{
  "num_hidden_layers": 12,
  "hidden_size": 128,
  "n_experts": 80,
  "experts_per_token": 4,
  "d_expert": 64,
  "d_shared_expert": 64,
  "hidden_act": "swiglu",
  "moe_layers": [0, 1, 2, 3, 4, 5, 6, 7, 8, 9, 10, 11],
  "router_score": "sigmoid",
  "normalize_top_k": true,
  "routed_scale": 1.0,
  "balance_loss": 0.00857,
  "balance_bias": false,
  "n_groups": 4,
  "groups_per_token": 2,
  "init_std_router": 0.0108,
  "lr_router": 0.000865,
  "num_attention_heads": 4,
  "num_key_value_heads": 2,
  "head_dim": 32,
  "vocab_size": 8192,
  "norm": "rmsnorm",
  "norm_place": "pre",
  "norm_eps": 1e-06,
  "positions": "rope",
  "rope_theta": 10000.0,
  "rope_fraction": 1.0,
  "qk_norm": true,
  "attn_scale": 0.177,
  "tie_word_embeddings": false,
  "parallel_block": false,
  "init": "uniform",
  "init_std_qkv": 0.038,
  "init_std_o": 0.0,
  "init_std_up": 0.038,
  "init_std_down": 0.0,
  "optimizer": "muon_variant",
  "learning_rate": 0.00516,
  "lr_mult_o": 1.11,
  "beta1": 0.95,
  "lr_head": 0.0115,
  "warmup_steps": 132,
  "schedule": "cos",
  "final_lr_fraction": 0.1,
  "batch_tokens": [65536, 131072],
  "max_seq_len": 256,
  "doc_mask": false,
  "train_tokens": 682000000,
  "max_steps": 7431,
  "dataset": "wikipedia_en"
}
Below are experts of layer 8 (counted from 0) of a mixture-of-experts language model. Rows are named router (the router's row for the expert), down (a neuron's output weights, with its number) and show model dimensions 0-127. Each number is 128 + 24 x the weight over its row's rms, rounded and kept within 0 to 255. Numbers have three digits each.
After each expert's rows: a language model's description of what the expert responds to. This comes from a sample of Wikipedia text that the model never trained on.

# expert 54
router:117069124108118121105130137179129117085163116108172128095123128160095132093119141137129129137155121125107130106135152107158115164104124145147150093117133106142107133172099144124122126164162152118164153088127127142139176139110153105156126141116120120081081126145130120123134129082154141098152085132105139103158094117095100156133134158115151157118141143077104134171169139113100162095096
down0:110129115118124155105127140162157136141125162079099115097138071138157119173147113105146108124108081171126125173142129089152130157115149151141114111157154122136169132145098096142160110091165092102128146154154142126143132148158128125136120084135116116111132135121125122117103153132122137124145141096158197131100161136134130128146101124138087145118102204138139146137079157145126152098133
It responds to: Inner word syllables. Middle syllables of names and words before an ending, such as Mon-ro-e, monoch-ro-matic, As-ton, activ, involv, often in chart and sports lists.

# expert 14
router:121113122146141139107137177129145141122146134129149098132107131191112057114096140091133135125110150132114088131116098132156110133122153076156138087107137132154177131129116147080126142152145169127142136135182104123126159163058162084143140136132111129123098096122122165145103143100130116118144096134117123130124154134108104092112106128129116113102134144072097119160142147113102164130112
down0:097115133132142144116127124123113139123114121122113152132117132115137148180112138139112128071088117165108093108120074118129100122170169104157117087146102155159107173155155140138111131171119128138143123128138140125105099130097103118140145089132179175120124142133090080122135119108118098135147127103146137069076129141157139089143137117116086133153151106125116180121106139152119160081141
It responds to: Digits in numbers. Single digit tokens inside numbers, mostly leading digits of years, table figures, percentages and times, as in 1999, 10, 1080p.

# expert 15
router:130099129101134136109112133124113119131126153138127118130101114205065096135139152081123144166121142132127112112113118143183097105125123119158133131107165119167141112142104156070129110153174147141146130154135090103110173151122135107149119127176122101134110118126112158127110119094131069119144107108108122103161129150120117095111109109093122126138151161097102128163135103123075134120083
down0:137174096131093134137088149162161113095103116171147133151107141159117156113120138126148100109142085153139120157121157153115121143100219141132143155152149138132154123130126141100095120147097168120141131111132113137148162125127159076170192126080145140147107118134129146148151120122134125140137140165096152129130128149093115124138130170099141123147097143137152174136159158133101113150125
It responds to: Inner digits of numbers. Digits in the middle or end of multi-digit numbers and years, such as 1898, 469-bed, #80003355, plus million, sq.

# expert 43
router:161128105129157119140141133168186134099147124134111092111102111153098126109113162082119152143097158144131114146120134137108123150112136110118154138123157090109138115134072127101114105097155121136139125097142123098104201145116139098151171136134138109132138137148103141154158104094110119164182138119069125130141102134086134148126153136111158090143145123105097123160145072121080132121125
down0:119111102127168102110099129107129119127152102149140135117108168130134158122101106107127148172127130140104124172157104141152163111146169144071070165150155135138146122154158141120127125124135115180091132091127154145088161129148108153142125118107161129127147053102102143130113126161092154115131144104140143162132132104166128175078100133148149117109117114100160143115141138099156130133143
It responds to: Closing brackets and quotes. Closing parentheses, brackets and quotation marks after numbers or titles, e.g. kg), (2004), "Year", plus final digits of numbers and years.

# expert 41
router:148084085107153110124148099126133090095131129091130141114118127169125106107092130065110150116129159140078117093115118142163083121160149129151152090134126082110139142136119144099116123165143119156107136101132119149127159145114133117147142128163121119105111095132095114167141132067151126171156139106107109141184130120078126140112162156119116132116139175107105096139135110112109116092139
down0:124145121145094118102102123135123161137159136119135138100170117137146114112152105163119111125161153175110062098124107151151089136168140125110116108121114075146125149108159133170160141133178122120083108097146113151121150131121136107106103099150134100173143132083153125147151149107107124134154095128122103129087166122154141130108118092173140124094153077116088120104135120122091111103133
It responds to: Table and list separators. Pipe characters between table cells, plus semicolons and colons separating list items, figures or clauses, such as KAN 2; include:.

# expert 51
router:127103139132144142125157156139152131128160157125186127130061139137080083110151158074103137158094133139123078118114127152177116135120132097166133083137141116115181126127114130089122119146160146118147156114154100118122141138082132113134142134164123130117089104115094166141131121082117123136133092134131116135114116115101096107114108140098139098110122154094099126177146115133121162114087
down0:121121172107103160118130086178126142123145133087118107138107128155149140129141111170133129105081168150173133088124148122139142131128142105119137140104158163175123129092109103121134052132140133123146145159087128107113109126122079154100170138098109149107124098108149111125143097142140105161127152119086102145084153125167135139096123122104110151117131137118157131165135112172114115170116
It responds to: Small counts and scores. Standalone small numbers and number words in tables, scores and lists, such as 6–3, table cells 3 or 1, and six, seven.

# expert 39
router:142131115110130165083147136123159124101175138121150120132102135157131123148113130091163136164107131117141091122133128134161144101119152126147168073088150097128140156119129173138151170168142127152107108112154117087142151112112154126175123135134159132123127101154102141170146106095101120174154114119101111125165119137091138139123154134089137134097158163087139125184158151096100159117118
down0:138117118104123088145123124091145076134106145160110113130130109149098171131162139132132115112100136165130113146108155142129113148083141137142097140151142094103180166161157143132152127115099132111134147132127151141133156159108084135108188175097077084100138131124160122107147168137128132112161117125117083118171153120134141131120140144162154118089134075143133100113146091100166134125119
It responds to: Letter s pieces. The letter s and s-containing pieces like as, es, us, Is, mostly inside proper names or plural endings, as in Valsad, Progressives.

# expert 16
router:139122111110131137115123176115142135111147151133141100113128138185110085145108132118118151184092129114116112102133098108157121113131127114175148098096170107162141097160105141081137122140163142130115160115170101108113158154101149106138128128134122110132104128120129141131139155131127106125149124107115102109170116124050134112109127136101149134123144197097129115163157118096067161122093
down0:131129116133121188143115125183089123112148137122126135131152153185092104121118090099101145130122132127147116125131117085137106137108112110098087109101152099115153119124092122139133119132117151140153117128070097117156166170105105086112122119107163107075124105117126114122123120109142137087123139142116189142129118118115105136119100114143175157110174129080157149095165113136145162097149
It responds to: Year digits. Digits inside four-digit years and the space before a year in dates, as in 2-0-19, 1-9-35 and "born 21 May 1995".

# expert 20
router:135125102109148090110161132132121095125136138130105149124120121131088118137161154095126100124130127132127091061109113116113117168110153089141124111149123099144138112159073145097134116097167174181132139087152107107124138142123161125150134155165148104120073095157113144157117104118156121135171088097111130124128104109129100129103129143143144111126161177085130089146151120105090150106129
down0:147084160143150070133102172136126124142126082119140131097144125134113117098125126133099122135138124124127128103115140179139158129126131137128183131165097178130090141144124133094169116079165125137139117140103068104133094142111124145092114125115128146100124164174149145119145182142151096124093149106108135119138139128094145115136096167166131117102119132183149126151148125123118086138163
It responds to: Person and institution nouns. Nouns for roles, relatives and institutions, and agent suffixes closing such words: School, University, father, producer, instructor, -ers.